Experts of a small language model.
Size: 11 layers, width 160, vocabulary 2048, 26.1M parameters.
Experts: 32 experts in each of 8 layers, a softmax router.
Training: a variant of SOAP for the experts, 527M tokens.
Below are experts of layer 5 (counted from 0) of a mixture-of-experts language model. Rows are named router (the router's row for the expert), gate (a neuron's input weights, with its number), up (a neuron's input weights, with its number) and show model dimensions 0-159. Each number is 500 + 50 x the weight over its row's rms, rounded and kept within 0 to 999. Numbers have three digits each.
Before each expert's rows: a language model's description of what the expert responds to; "mostly gets" lists some tokens that are sent to it at least half of the time. This comes from a sample of Wikipedia text that the model never trained on.

# expert 27
Description: Infobox field Born, and pieces like if in Wife, mp in Olympics, ef, f, plus part, all, due.
mostly gets: " part", "ef", "if", "born", "mp", " all"
router:496455364507524443553490575539598543522507509462463465531511562390523562469590468460456447438491490489582455527436552463506562514498532468487592588538419496390430539420515500429570433466423567544534502495442468476589523431614470490525468520573454434519524581457560526523527586555480495577540529418492487459564557540488514481443448568487549461488474518531551462561480405458493463410572495500478499473476501417515516471522455469534511480443526542381483493544505572491415469538459448
gate1:540454405514523499489583479544425516425523511565433423506507520554477474433424621567583536472564506502569458447454465536539514524427446549523497546459466390521560582467503525414470530462481491541586459439486504506464516500586446456679514504513481475477570536527496482541542505450459551502509540478567507518611490539455480546556445538528479482516516559515530564489454461545559449512461486480501431472432488449594596405536388518491519517540498502477460463629524567505451541590448502
up1:565468456540555425511531485519485532476524554473527473456502557495490508462451422434538497513644581427572460348489594433556412552388464524441559519439520389498442483443430508455489507511515492554549500540381595531431585500552484477561462470554467567520496530530540473424580554485475490458558472569519516499482544556481533582520469490516494538433518509484469467448457415493513521455521570553555398547487560530526472498515531524413520530566523422545534440454461455540598527544497482
gate2:412493530488376479509575570542454531457478422493436581545509449505511575488568529479481484466426473491559431480451460495498466581502557481478455482536488453450500450510576553558517463624505532500604445553505507517476527592506488507505473481491452476496528484517516419554467507542468492494569407538453508589408553480419569572604514596485535517557432501517468392445541424426524443518406500561573418524464467551487530446565409472447526463504601446526574560447433455509506500497448526
up2:346531473385517467510541441519475522537491492503447480485583461486494450536432442512493529551594502545455532524541541518542483530562598468481430431542385375538494546472530446494484469464461457610479462502512583449451535491528492512501540504421560461526516470504495421444530585450468496485540606560493578555529558468444432551591555501492482439475471567554515531489461596469473592518435536476492479511507535342531410523440550501478488483485472532488491456410533491453501606493432491
gate3:571529578471562511538481652532460540547534447610612556568493559396479481498490621463473476580592535497532503446466472477498482545566471595581496498496520507510490515463504507542475517495477548489482523445543510522450437602446422478501486521402472449507448538514536472480421439485554476540518498397526515504436467465445438508674393487528484526577466534512502472495435438508442505503454484490503562529530480440397417481595530503422482431519491538551525484479496460576469486535528562
up3:503483540432494535562423493626496542479504562509409507517445547538541540480435404512489529477400420452543462460500481503464429468520594443480414479522482519432473489565567477486455460511400501494478357507526590482457513454490520423437455450550518474477431433464459491470480449530439461402489492448461454434434519483587453561619555516494599538569528505372451485519525508479506463418519493504517466544486523453548488438415399505480579567489479429489471517523418544520502439473446467
gate4:419495455466500532538452536444500445452549553429405519457475413483461442479466508520530451448481455510598634515470506493551545431474547585523468480482497393563412515460531562527413480555455568484369549494483507523452522531458463547538438564551537394447445400500525569543539612506504435527523476516480456502601544500549480454590488493347463481541574555461449550477547500488509541465526462538392516470485503515426537496489514572487595467469581517511500545517487492542538496488507435
up4:531468516502463557445613457588458548471527509576534523574532444457474493543597469501417567507543460551545531572524547494596572477585486498589545542554532571542462458520450416458521494413594534478497496534462499503601532526514437516468473507506515476464498523510535538446491623538456473424518533467566488566527472641553431521502575396520560545483500449570419411482480518464508560487497575388553464546490532510594546522538502535516528479537486528425536505479495524468514414509455376
gate5:527506520478500599471516473514545593508511525500475443456460563379370486364514554507428501500532506493424434406425407501442499496460554592535458518518477539537569462508466543467449472494504501459524486413487453525560499419428520453487534484474497508580541540546543477487435516521489409551405486504459509530452512504547559458530450539545454449421600514537474540552494510528371517454479495492485605395583550555447486457465553510510499540424491531564519539537440417375475439520547485
up5:518461515506552427446443506450537518411485508412574403439459462452500426482493482516451486544542408511514487575487475499527530494553422492459464496468490444508429446459433540508503481504459426624583508618540447592496549521532501483440558441486491554397494605523510547429494440538421447512495536491520552425508586539416560593516490477501421558460479528551415579480551555516510474445619538532439414471590535520514515474513459512576505494556542512518495495518533577523503474561541379
gate6:405532508469569451472536446557503511452488527460428451455472519426483503475446489422548493476551418554519537548603458519620554455517513538498506540442516608387530467407511559494466552508470506579510436435508483538555494483540503571545434419514523505549430513440439561393417571537460550487564547482499424504449499461507467492580432513495549505464546497464516426502561475453399384410509419586450444515483549502408471509470479553485554543521527466559552555527518522470448522506514384
up6:542425517494465533527447459443509441418541392464479463486462468568418435551493556562522525499503411560524543446462479521489505376469505496529515428528448513508516489543517492581458489499481549519496467445555461424494547375407398586470487571554540459532440463519506498430508479504553511505575473492516525500524506451475578447477522432545520452439481538513451528424557434511626420584523544439470464532523478419580563464567529530397477449605538485474534482585444393467529511512561580
gate7:539467504528530434498530464562498422552528487568478438515523556514547478521478551488569416483541574494521575546511450473557524539357567478561502449599544414424517421458501573514571493505493512503404518528541507540455559418519459506483512517533518442454503582520500463497524540524404415516494456521480562545558504387496538491497443533467453515530423519383579493450458513496524486373511507481417532549562491538498406461469423508504415564556456526417499579494522448574516428539434621
up7:564455502478437455501486528497473513482527545582550497524577520554381524560538407479515446499419421479477449538405448514462428472441478588420505536523462409522460431546498470481473490515544397456501480510378472431583467544456564476512463491464519553520467512416498563427494521457524595470501522436516446443505543521526458450430514574548453448441490559480509446492586461477519438624504532452531513636536478396525487559475373510464534516504484541523501423440553516472426525419472505
gate8:450439573468420389550386575558489526574543539514434579472523527504558555561516528446532444501505499459549474521474446585414502477521499529563482483537473486556494499467470382424577476529543474473503435484535516495397534535424509492494496601518469432562542521429634497495531522531530587416512541501506500462491512497547532479532595529503549494616551617486506457510568476435537496559459554419430452462481481543442568566619487511431521473449484489403452529502432488442501514476520521
up8:555480568479426461530574492428523457531593501424540483562512554499553526503533547517504428483466484503616527478562497500513473613414465562571486420562479492520387519504355623521510424472399478488419487516562462477417496511521508425521475475442496469553447438466500524510536457472515520551513466440351449461520408553471550497426454585473420465568556535540472519456446481430537573467514439480548527523554519483471469520497438488540492531472560437485543439467557494509514500428437576
gate9:506481467558569508474564466522524426498532558482490554573507466533554434512518564560524532495450436456500496507418572513398502479421558511518491527457581480588460494442526488457505625526439475523595550525545479571475489461533531419500516509535490521526546613554486654554485493445439474445488487599472467509581521503407546466475531514427416448418466564455551501409428437513391473510471536507508523484506546421520428441526518498471563470378484400447397461561497489527504466496494536
up9:438573431453546545530456446505538554499521528509480461546543504523572505490498474487502494479447472485585549480537517553419574567536553453488461510488532485537530656509500564544474517504473454518495554456474548509425494425566441468447511521476449534543472540399473515516407617540507511412538637483524508475504522536425544508557409503485481404492552521438512439431437476411511457467483515334504520468588551585591519461487447540510472401460431474521446472454459490592539487406493497
gate10:509633447461516398558474491461514514539457371519588478530411464561548494495470500470559481479462471539582554577531464438473436520469597610523486477548516561459513527476517550534598502453564590437550548441441427477447534457402357564511461510514495561492515531511552459565456460427476405445649418546461364596476544503514477483474503473517482563515535493467478510508480449438501564511503525532464498506514586527509469518514469541510515461491488535477519522435478513533433465479542538
up10:509473578544546404487535506456489529498412504492462505510586631469552424532516531563535454449457461515411478544486518458426479519523482501476556465548361587435540432502459513546362424550546587523562426414476510551426523454494488438442489533527572533490503475536497427527471476464450498468399484447534550554455467553479479484548454532519406580511557525460550549461531542470438517503580483514385425530556579542524420486510487438484499534503566483545516488485584585447506543519464422
gate11:409504555469501521426544486587519473543468602488539507485484631487552591607545523522504561474426428574497555484524557464551553622473433530347489439529559380549528457448401539520498513510506586565492491478442580460448527546560451535437552453509472556492523500435447553448529452465587483592532494494476510518517464411506467466513505549502511504559481516479479490528455525444460452460462475514468484457524464506488571441518503532444459542575512484467404420480451574545529435507391523
up11:476523542483476473513527504481575460576539530557566490542543397430465480580518482457499503422469470544523492495572460505410437494563529500473409481489573539503445498589547492376558492535477600578526557571502468398583410437456547525564502467508452544540464478489512493464487470402522541442529558478452483451447461539574508444539499466577465560434463541538410484528474523524525541432555471410618545483557505532473547539499434502579466477468514592483466502421470438500525591398399482
gate12:457460412438511446543485547535425492628457497441498491548524575446487482546426496483504531408507551450565417539394489440455448567502519504465442451483490506417500488570498575537523467581475471502507551531472543492432491459511574469398493410566529605406566461497539496475451530474451445518489560498423476508484454527539476486547504577523472550450505561538442457544512485600467512463450503495595519460482459504411522552606506479550548383463393492404563538474374532512527495490527539
up12:587483417524490459511554485571447428533485499520486508555428596435459485433487515538439582609514450489510556551487508408497482430466521508506551507603578496448507530413478533442500529548559510526531532507479481484459515441495509426482512487520504531472519475505485517503590607438434429566508560579492431496516523467483438526427540509632464495468528487420435568535510484563472351554446486469559368446453482545537418523524439532564555542455419520495517537469495558582554590487427522
gate13:457492459435503599533503570493621502498520453525429415531490495524403484537399449494511506437537589531498584555469509446468444485450501511543538408598503430454507564511468555490492559536427327507481521442554443537514496470480382484527520472501540498533490497441465538519569412508471465551526469601524482438481408557521480513544456516427483430478454457500539390465505569468498450483545580513511562513547550513547517585448482558404492379475427510497479494584541511470462495523463549
up13:547498566499554478517476529390461456525579497549487496381502518484430403518526529612454521568478571544556512460474562493447513456580423479486552451489487462533483479514499570393511421440439521420476498630543445530540528512456451580479407387537451418507485560582529450458580414476538485518577474521507532609470526537464542483396503526499469511469576538450535490496569502456502453512532509560456480538440531521455472416574567461519533430500537495544537499456473474399495398504467473
gate14:508558525486481531552498567454564597619501447493410462489508565486627503497544509561392502476482492514495505473435642514486465520532436494490466577553506429539387492470505581495434557448442548551453483471530521532561421527494512511536452552494543491510565448599506515482477537570476528364620455477485496467513526463589577514459487474500431481628422475535489438538532455527427539494589530474507507498498450453481551458473411506415432527481522569503408561491450467436491476496512507
up14:555528470514490545524536452512429479553411500488637595450410504553466527547424532544557483467526450427536441511508475434542423417408604478464453516583560487475622501487470513485411532481537459412504616411448531538454542478400555523444505521461440534620380489465505498468536497605504507481545460451479485588523460466493468588499481517515498523383549496507510562526475451518490533481402552557484500528527537520514425441482550501499556484518449499566494478494527558499446562472510443
gate15:555592542557474577455601500529565558530505501592562496528475459455520459511457495465458463494627478527575403479579506433488560529628503536486549546475564529499514459384419528503522583551561445477486454520530562513435530506518483411522415465583402482516583504506495505538504508547408566474462464481478440500529485560549494529463505454506545464530606546526488474525589492491420576427432445458463533497455517502545491401512470468436571520460502399446537508581535506441564546512570534
up15:537501546538443537566500518412418520597510433567548547446549568386482503446557493571516546506542571411490503482410569544506502511429560449506488632441560513467453487523484486492491524542509502511397523519574497508575487411429497467502467534519540460411500566409475457478504493464366520452526524485505449490421498588505466483469480504529619452490517541548546470480414393527562486530551502433533535601549463558535495450578532526483516507493523568424469577390477500518544553464447494
gate16:419491451453534532468432511384520420449523530535461502543524557471521465476566405550517495475499546605499628513501638346509395508432479503526516509483445504543403518577452470475518476553505490453451451545502526498448499532433544493461423476430554480574514496501567478554476486405497407524428497469560530484480606548515460505467546531494433591524576488436385545545565423465466479479493554504531508533473493560435555521531515407523506495520423529483502516435523469493502449573505417
up16:569536563485432557506523497657465549535593436514542511521414473561519561487491426495450476493520480426581529520488434513522518499613575506499438518455443520561509539565499491491544453590473469539515493458525565500560569589510491438501513529480500535490516520477383506488422473555602560454512505537452393421485604487515495477505463584600505542495456525458484483498362506507467503503520568470547511466488514537448472512620411523455465517493484494505632416567471528505415484475555576
gate17:479494514448501499465438481567480501447509496497511432433497545554536475607532532509486428496473407606489442606607483466490561512532546572518588494460501505408510608516510575529510481512447461467509544558522548494549552496474484537444504481486440437569473440445489554487535491411494447428426454549561438504418535464513527432444591565430525490604501505451564537448481545542451530449570457520572419440507439593482411428422432434462507470459540479447555448514434613517464476446486517
up17:516441493432521575497463431554626516531460504520457524499482463565464625544451522458474437440337467463480508431432547616450496429431464481534536586538500518427504478555488485574568481445484556502604481533516446496509536426522345522443461494474513485644478499495543482511505514553486435471518530533514466453514509542595480495455495468489484400428527529517459536514604578375513533533487501524563554417551515448512522452488486439499514501508491488541454540531533540505543597457528502
gate18:583498487572433497489551539581497494480534495564481493423377579606395532473415561490503493473538419476544518520458489475516495524515510631525583471532525438498554510433551583552527524525528445523543450498404467538471503508511586541473516496507537501533607545522536496538447551415440517515465550536525518517518439426555434478453438524556566463507532524510492511547548513560540497438519391466431493499388472577475535467446449477457477508467453416384521444419395593470480474444516574
up18:412506549506502571348505572452531439517485464451461478504575507484438471454480529420484453468414472483522520490540482485433502561469517567394449496417591584512442555393407540538538563514495467525450567510521416477528428454509458677525506521512505535443523451518494478505450636489512483543507551454548496505514413433567559576427486421486518463469569509541443457480457568537538452462496464422558508508493534464519397501544498477513529590511570535437467536517517502527586502474486531
gate19:511493355528434468474551466453427438453467527469476460424487584427489520380491410442468532579532557482489528478482535528521554544517548479490521527516437476551486500549489503406495490485459502474404443498464463497458507510514479466526479469451556465471569434542495474488540496450428574517468462503545598538498491420623552425576513491487472494513495474374556488437369467550541482416475519412530521430554496548537453394384556527483508540466501535442443616607543507455531517487512539
up19:509538534422473519483379472565518375534498472567451481530477512571542494667523487472403485483547470368454554514539534579469456534463440426509490550433477492490397434559502547513510534501487529574504488495499482490462432470441516442434546416549441511437477521505498468476512465494621496572518487537433530425501546465425564449510532522525401502472517557460463421500451548522475529531593499495523470594552468475378542544577513496620451482451543468509504505546439483521563449487556464
gate20:485565521534489479471461563524461445510533459506575524575488456466475512471607464526543495510567490361588499428467523505505502443533494596515491583497543504540492396500576539476551556536519452511566430483500384451447512582505440464603491524614440478521478512453553492459452510471436521491412505459525552513467439572536450529564465491478520453579579537488509478519503471465489497502475524448541469471552432484563464514524443430594684454425548505438488577543474587411435503477564488
up20:493537475486473552488550493490534584433582502416530579563454585672508511448459400474505452518468468459571478491478469538480422534525467569545436480520501455515552513478518540444556524501521586613527466518520596435510475493463392462546527570512475522470486575449456426452480468507422463476503533414497520523558602431470460558497566504543455493495381535476546580482502486502490495471401502541549517467396547472483523462498493451439600425437460458492473508438471537394513492424572544
gate21:414476479562494514503520628529484514453503455512566402519565596485491520428458459506462562447533534498526490429504504572522497472633554387427443448457488460511482495445505478495519551524502509481431492371487465451450502493551450603522376495472588555444396464478496480546480482535540482449655551462559589483483481470404486503472475636519398536416464472564474460514564532477472523462494495552522470543404541496518475525521488556530519501503539498543489575514473537434507531524486572
up21:421520566518465573460512441495472489505493506440463478503570461420515499566536409584430538531421501428470645612528520432504618542471474463583537524500517471521512542574521561528411434515516454460465454546504483542480610565519629446595510408524470444462475456486577499536511490446491540477460425509450561530542481510557486570605473490408472491501502561492498523511502457557559497514436539571404443583551564493460533509429526488560499532452425438520537473469498465543485469579517468
gate22:523494528497452557468524474520514402532568529476480564421560456442441574567528449493475530504519495516498536540509422437492486510535508578502468467425396518434517476592562588410488446571452522541500548474407432513565480513521506553526444463476496553517531548460535565414477489528560517513371571455481507496554458440548522453528515490480516540469513446560513452485520560544543492539556614459448511545518478493479503541549556488450542556568387578590471510589383509509433531519350399
up22:453569478389511424455419539476493483423512487471607527473459598493469493568521542575518546424495503508427581527472450476521498542512547534485559621508515524555532510529571403507403559422532506593539510476503506553598489538541505464517572458402423465480462454387579502499429404529558492487481546535469466502425522482403434427539474442595486483478466494480504482439500501471495526554515548523461553527590493490507498488533535562487382636525393493509462539514548462460479492537494463
gate23:573538455528476469528478498558573530486522482616501406520609490498435465510491495492531439553541483514487457545539434523439539529524490528513638510435492513511448491511476570473473456496454438537501498522366478498543602552574468557468530456576585551434589488436475462536567532488610502393520483522539506531560476494535600460479545534439513500479535517498506444548477603568598542506477366483454450550596497473511458593543476476539510426459479487538502521463479528479374597535498538
up23:508536514448425464473446447465460581551589489442552458524548457508531477505582523528416535536555470478486487508465595480530481507476575500499370540526485410485461548632547416524462420505606546353500445535508554501566557505433552493563455475432553509464433535430538511546473498559570515384560502471524486490443442410540490558600540419438457567549487463455599520470481490501501559543492531437481455499536476488518577487616494522536578517481513471512496507584507507479414485522512508
gate24:480440467547488561498526497397509565570536439499464487506470465456491509527538443621483509562456515544462437563462530443576475505545565553458490502532416473489483515565575521521423406492507492473526503478518546402473523452445459569444368542511432494561462553499448513492575494524493514462536454527412507507477395517515564545496575465468502493579480444578512410468556473495635492429564454505510507520464544498441403529580579501515611444538407520478429454535475492575481535490434620
up24:482524514568601485553460522525524521396443568504434470457475506531502394562520432491409514489419417564505481482523481419492499420481483505399595433533390516522436544556490499502554609555500516465483491540453487450498501566567382504535417471483560470460534551502443505479530487506449464472557507401514470575597409493491535468512480457528466466493433493518533448495526512511442470424466486554536515415516479525475433506514550555484414437595511487512573578645537595434472471556473476
gate25:516474566530553456579498481507501397636514502510449437551549581494497489557484505441580414559549488494523502519499552522515390510458558546533507511426568485427483437518559668553496495458460508475485486510500495506583458521444474525495434551523462527482455494573419505460451516509515541479568483541436615509580535462431553436459479439447469473437454507543517567442490442441456516513563560485594499494541519453567539510418420466455486486460494607475502533465467643405538518459436518
up25:398466437454475540548569613550499507497477440444487450432427394567454410555533492532521487516470507557531515483512451573581521511573516483461488402493522551473569461503492502473539495474535524460520443494498474532571564526453453491542548543498489497555474487558483516377424565594467533528445575426496496469493561449462398477473619527520471559496533583568480389456550511501459469554464456444496567487490484571507449519457577540464595441502537495539381470547451449441400436518527435
gate26:586525435536528494450521477464509499491504480469481499546579510572505528537493563543480469497599406496489550471504595437487525451567568639482473469492510470570480510477610416533505462488529505504549419432567535475496455493473540496508418498600528580521481575545458505491538467546470516576401422501500424582543502412485531454502535667498468409491502555501432455513575469453470429513512470493459555491632451486568446500429505554555475567463429551492533445457545579496458489579516461
up26:540562483506547510464553567548470509474475538608564559531555582517476497513559445438550483518564478522466533481489602471535465518504510525523469469449440534513573468575537490571466521456514544468667419605531547466404542565464467508460487458472518529589445493500498475474588408487450513546467440545509501463506425512483489458488516572353443436404544396437514496550493487516505487543473508480429487519585594586510481481437498549559506494409577603500466532528573530529556432548530492
gate27:571513453469479463553485628452527502522463510452507622614491479525495527568446552477591471483479539464422460592535526505468527497481462478511488495538422487493528533534499509403535505485472496549526477533562482535540533499542519468479512480562484443503530470430470535537414542476458550443473474464463480445491565475521466447492554603518498550626557614461562453500516484580383623442505670600502451614464455450574476509445456424494518477543542492470468473499555464505569499584509533
up27:496491462494486458401468465581377510510451533492518456501543520540482494401582520625576569510530400444455469509541522471383471488505462506617475505497428499485462543387427453497534487430466523432426523544509581460483538455541452448505431464488519508435453444418496520464614625544570527487551555444496399508450532602543514528544529522552446464505447557494514412528470538453485470445554512515542479493538584529505524560515494442531463486466396607530535488477490428480534478494493532
gate28:495455537515479541439488521477491430450454455590385496380593508497387486482555436574516444510541520558458480543465537474536510491505512509524530560501595390491504594581399579552595559508406488500467459503523503522460487503472528513537519511518462521484555497404486594504506509456505527588522456532484635461474489509510499445511447576392514462489501459524496483558572488497479543469518494515547452533547550475465416541535455554467416619420484460455535486434531642518553563451448510
up28:517555458568509471541509518464465441490498491493511517501608517523552568439531557481453494421467540489573536413458410522440446612529511428514448553499521509519392479521529354440520546434531538552447580550424572437554523431535546552561533502432479546532453466543401467577459485543539500450561524507489417414593533444439525474497535455532412596599488429459548525478484508487514503575421476458505481479446439460445546488535561505444532458526467508533559499460377462544533471527442481
gate29:580430565415545469542553562506486583556563407566481566465508444476507454477507499471420552494533502505474505391474602534477631483415554524420458410495534464573484439575507431448498403559570485447528479637544522535493549486514488545520493505488589472481585468511574461517501565503579462553566552495558643508505474438534392523490525505462457426467507530489496490493446453551480473437490500481540493507512534511432504476456513457427432606477432518500500500581535514446433471476481466
up29:480415447552454503518550577461503488450549498516412423510510418546406486487514506517416588529431457483538492491440477491458569521461516479475513504469478446457444570495475611400492503437529500489483530495485541441662370531505484409464483525534552535523555436516558531492463536446547412539514489529468520558479489619414587459480428502423452498525536585437531456509532468457544522582479496479535508481452457425560448528522563519622590504502497437457459427534558571437459454540518526
gate30:506499482535429549452407538447563524456466513561454488449502474573453491493558470563510405546387480549530449471572522521469460539432538478613513547567537475477491497506526430484479419434445537536473436615459509524476408481510572462518488504438466462596540475411464607514407571514567531591445534519500559476461435547489451478495491542471530562539423429542437493601527464546522460455551481546425488621473430449485487504531559410491574479514575524470507524397575509552480476475499525
up30:499533483536488579443519525423501519428445502558524444566504558444454470525455524580449455556456545461426497417404483538494564490466501500519489480385411570607480494453512498511473568454538473493496495432574500508561530479577540525444520489543486418553393438489518463514497421464536492517459546536454485578454560517488532529523508515428465460483472465561644588438523479465429535504549519415569526383514460468471528511419467444420476500506455490477518534548623504361468482610504525
gate31:553493533480510531458529540464519478486521484440523458496516476501607564420449525468524496471526537554496459527486508395418516564480440509450519504507487553470402485452508460458439579471430384473533497560513477560490490445525476536612429540448552465530492550515482655469429519552459562449459549446470431578519447510577574504454490511529483493424566482489560431488548456527533502549481473637513438452475566588425447479537584481530410455449499489598581501509387491436524513492541397
up31:491533520472522402452451452472535516470598502539533523561571405564573488458503507466472502526578559573467417504535465515492497510518573448518465583518366431490532504490544620501490600488535514455474530545527507458466558419513549457480497499549502566599432552476400492547458446429497512475556510593497578520570436486494541532475533589449536535509560488495483512485498459548486482530537501474481459514547533349454581567432575464545492496369472408486449531490561513580567525453522576
gate32:406498505512546479453492433517525411417440518590510476437483464519443533491440606544505522482538514437472428507507562500489479561418477467360552454563461536484510523432491390555510514551514573589454495506464500447493637468570549470462448545569502598477428446511537508478468462536521481388581526524501518441499564512420540511513485539531466544522536481434474560431566441436545601524503436455507501454558541439501514506496421527571515463490391477484560391544461532526523487402488466
up32:413502538497559530473522470591545538462501528586523581529435516474418478447543530395426529513508511479404550501503432430501476418382577532472501414603461476558474546411569463464479472580381545497479471484602490470476537512571470574511414504511521612496551547473486527566468520540498502522492473572453431550429500442522479480557405500435455515457485521453543494506551456497478541424437575503457493465492512503425501592526437540446410532473542507449487535358548508546458514491498525
gate33:477537522461578597463519532440494583496576450514442558514567532436348567490451487497480432504440554522452500463445458608501639580500515455447493525487500593537532456443485530469504498465556533527455488512475515523493521489410514408440477530566470471529570494499567413520470420451433548552464531533617458514478576461522511519486525534479509488458413469515550436483501431539547453502498602457499540538461456585607535504432560411538486529564490578489455543546562412533488534541574526
up33:638445415562503437452493491498405493480488486483515465493413562506462405475504459525414467431477545511571513463558494457516544527516466441478471507506450482497415503524620442447491571574451519589474574501422486568503570522550564433462533465575556493480484496499561493557461432505521433387474537513576511568520442469610533447583493474469538515441576531477503382546418506472494562499486484518455566591502485542497551466529448549456383481427542563550578551488516570487530521527540476
gate34:550484543517474578528493443531532472381415546565446518445505512472444630514582486474525505516505599428518514448490542485490559552447496642452525609432468524457439417561590518496394521414496537497401482423519497516504540470595497505548541476598491546521470514515529551443516476547537525416489519512586479517476501453492449434575535507385425448541539504478434447492507486461564480496479509528425532488556510502525448436492487506607535406549470487486456451518550545556484495527379490
up34:470490567490511569533493412490463489602504505447603515588551601444514480434455508536539443454483599547470573486560511555518445397519498456513490471493571510465508453583460543469607515487474516554561522468443529467498406467517526596478489478415476441565446490487514458494490471482454474473463464566538409435501480508487524499381332439406593546487490507453568558505519522509532508537447459492500464525461522539480550541459437423443534475457601496495518507537437511490551499608555614
gate35:499429488520563450477530412469437479541402493479450560342439513520520430587498501470465415500494527436499608626446448509448493456501434522459559535451541491577487492457520527503487602529510475472431460462481502534597436468510528376481497505577455544464588548425487468477461509468647525528503420439424523448511514532599537531547465519489473536505497583459489591504454497475451492532428460541414525468431462461601514475543561579517511455465463484547530462504463441482449462507490490
up35:482506480507513516469450469532455487511450464511475526519474579503403503459457539574550516510462477551502442478559558540531500467472521531440499557512414453425464471523459515507483522534482487492535518481562536446495486514565440454374597536501454454420561551582495399510484589429490559580526530506590479597566471484556433490538484526469491552416416463505596460573598501526455447420440502489521408475627498563420506589361376481490427502502465511482532525501502469584484568483564514
gate36:481452608506484478503495403459438515509392455489453451552522472462456497491560521508454567448475406471476451483464389499547500467574475446446460495422502485493513519371524485517553486406428458488433529451453454441560564488530575459528518517489526514496423558507527491535570638507609499537453538493572494497539471571523470459503494505583575635554518470460527465478575566513438509459451538547475491548508377467487586566553527525536488552523540542542508504535425551604504475596473441
up36:475553454508598518557502512587516456504505475447517543482505585534475439475468394421376512499513535490468466563478500460494525498484533529403514465544522533550494504494417593473533443466562522539496351471424600480479622544469397516509508532539520521480458509460565504520484552486487553457458551521486513430533467408538496546453516564482441504447559649482486538408489489459532658482536416454460505438557468429505517487480442508467513477546554541431459536471513536519486584488619518
gate37:522463456514511563586382462446544522555458430564419423509458463506466519514533426488501543483561444478460465544492527571473550581436452508538499506546534375436457512442471467503477402503514532527596568474481412502490557470552519489521481489541526455601427416525396597529459472479532544458440475530462498436526481438523504504547500516441498566498436510525481550501480501576543529500574526513515524591524512519446515504471585483489504404525616543527435477607439623569484372500455555
up37:564465532489559498405448493479396476482591455530472425450491386598492506410553453429531546498498457479529427472552471410455493494537470461427491470538455533508585525528608479411448485476439547586537541398478486492539533457511467498542517538528517488442430573492444542499541463528450517558406419477476501444443473498499477395495423500395476507490479540612496482517421539537569423451591449541474568457438488543477557560463538590417532491540456527511582467504446518510446564508488522
gate38:532524415563494515557511552448512532548483505459513536397507521434488427452507480461443552606521495492558485489411474481523488419381539599524484529427470491479542563483578471502488479418535365500418514534567491464531572590487533534586531479438436473550433618481499476462397539587451562472490491493633489541449461499475529483571457525589517507501575545468436468507510559477550491505500466508466523428462536525536450526421559499470465478494453449558546529486587545378471479568537443
up38:505427578548427447442515541540448556521473482422519400479443431552523470608511473455598547463568478533523445533414551525559666502562481462480512501445548415465456422482472536578465485524566531480516467451534553537506459479467472497507544487554476585531462454542486467464474486463438497470417477438527544532503506548409508563496593473498450539619557503472563519440450471514500429434525581536465477492536466452585458494530536557555606547420509587546492541462584517577498443507518565
gate39:481434482453499547511514525519516393501487432421602575558488528608520488454463436529496536582473560467574510453472422503493478489393487546435479537509469513495556490391502444516512387534374513460486594514552534434521525612540519557600474455530444486483571548451433643514478509521484545532489506499557537539528485459508533477449445505539478471508541466440494593463512453426559451523492562437563567444438466492461501470576516596450407479469528499465514424496474566557562451496521568
up39:491558430446525604526498471542553572441507472515503535529527525568437515445458525502591520504439548377532537477480546611529432440424479517515542533519511414465498464481517505526505501407492517471510505521525465542510470529448494584563500632553467383492533590473625502527458517574422521468468459494572485520552490525462489492476532462538474486466611544535483539498595523410491429605518571488421553493497471542497398446494539619588488551548548400517466443471514560536477506564542521
gate40:438525477462482457527495562559508503545501581520572555412560438506478426523470501470509598585643514510530505523478568523502532571509550489543519532512544438489527449428529545524467524564436503405503424397485504436467548532563511471492454428573475504521513500512452469519550504532543383569527520401479537566583469424481489462467484475499465501513534596479481422459477606472498393505460454488454462547477552489564573417470466518392549445469457540572608444521490570476473384530557502
up40:483564572465512436410494441503508403510519556439475555480590556485487488450545382506502538589512497449488476541529517441467510513521436519485478568549545583570502569482567482482491447473441556455534515477478516462571476512491520520641602499498452523506526551498532567444404594476562447481400557496452586469510519483621579516490495485556526495475532512500452487487503452499565564462473449483516505516427565594456513468476483465413450485580530544466559395513477459495507498424377367
gate41:483513494540458506572519542494527514427486374555467479580499536548530541497574465481528462436471467457456498479618576488447491520520413498432613526489513520576440554528512487427586487393503535494506470466374453520448621495459488531524556500509483467526485624475533513554442493452478521571526461485578580455528604451491548471503455380426436513492495421415379448540465497490464540489472479551435492427535518500565559492526430618479488531474516538526510464473447465509531515558482418
up41:405471508421542460523525503471564494549478495479515576526520586521476432495497533476528429395492562468433454489498494555463547434473490490517451434450479493497493394374558512430429515523517553563535445469498503578449525558423554548451629493506545473541553543511510462592458528479567600489523493416418543470490513508482536543500493585508340490517475562506512491543466457489512487379529482524465542531494561560569423372462489540482539453515540511522489436438506554579564588419519471
gate42:573537545547516558480454487555500483533480430549461534537476537481495515501504597565384444458496455493522538545471523517458403471491432445485581398495416475567476533474467410536512489327510495447491503455441451494476511471587493518495505545489416536587515478477542476526532478395481442462498539489575515393494497582558489521479495379547435443492379484536465437533531502405463532622571594508430518431491562487578466491502559462465541523543391538481485513537451547511509514476488477
up42:498512558408509573397524442590504564486511488554490472612499475506494632467468446557607545478500486527497500489471552593512589440535487512422489532415457431600475500462545572507497604482456500586504545440567517446478536469495463541605603531501494401487508495530501452510547507517437602475499464619557559571521456396470542474537497535462435390496481483485494485530558530446555466425476502496497526487465532504516483508444500596539504524592564516515482510528569518457410533468493571
gate43:414558482476486545486499497507586509416503439404454548544453450511490428568492511387381455489541476430546494552445539484501460560503589410465507486571484463527470456496500447501456539484479496556544526532502429423463585560501526533511547597522535463440471532556485525501516401467515538478581478504459488432478542443449485483586433522477456538534468517451486539534535375455571448447471550471464544570473552378511495538509494410504566532488615428386532560543568528420556455476475566
up43:478476533467474468428553509513376503525518560473545520594448462531459431575502474504483484467516468506546388519441420550496514530448558537494490512488540469545533444433539523527426446458475566521640490514566513461505503475523533471524483581581512434572528626472519514484517498526465462426629457471543475478443516549442485472575476518510516509470562603504520514469555481467566435483482524511642492508516480464479547512611472526522466438562458444409485588419422500469581601401430475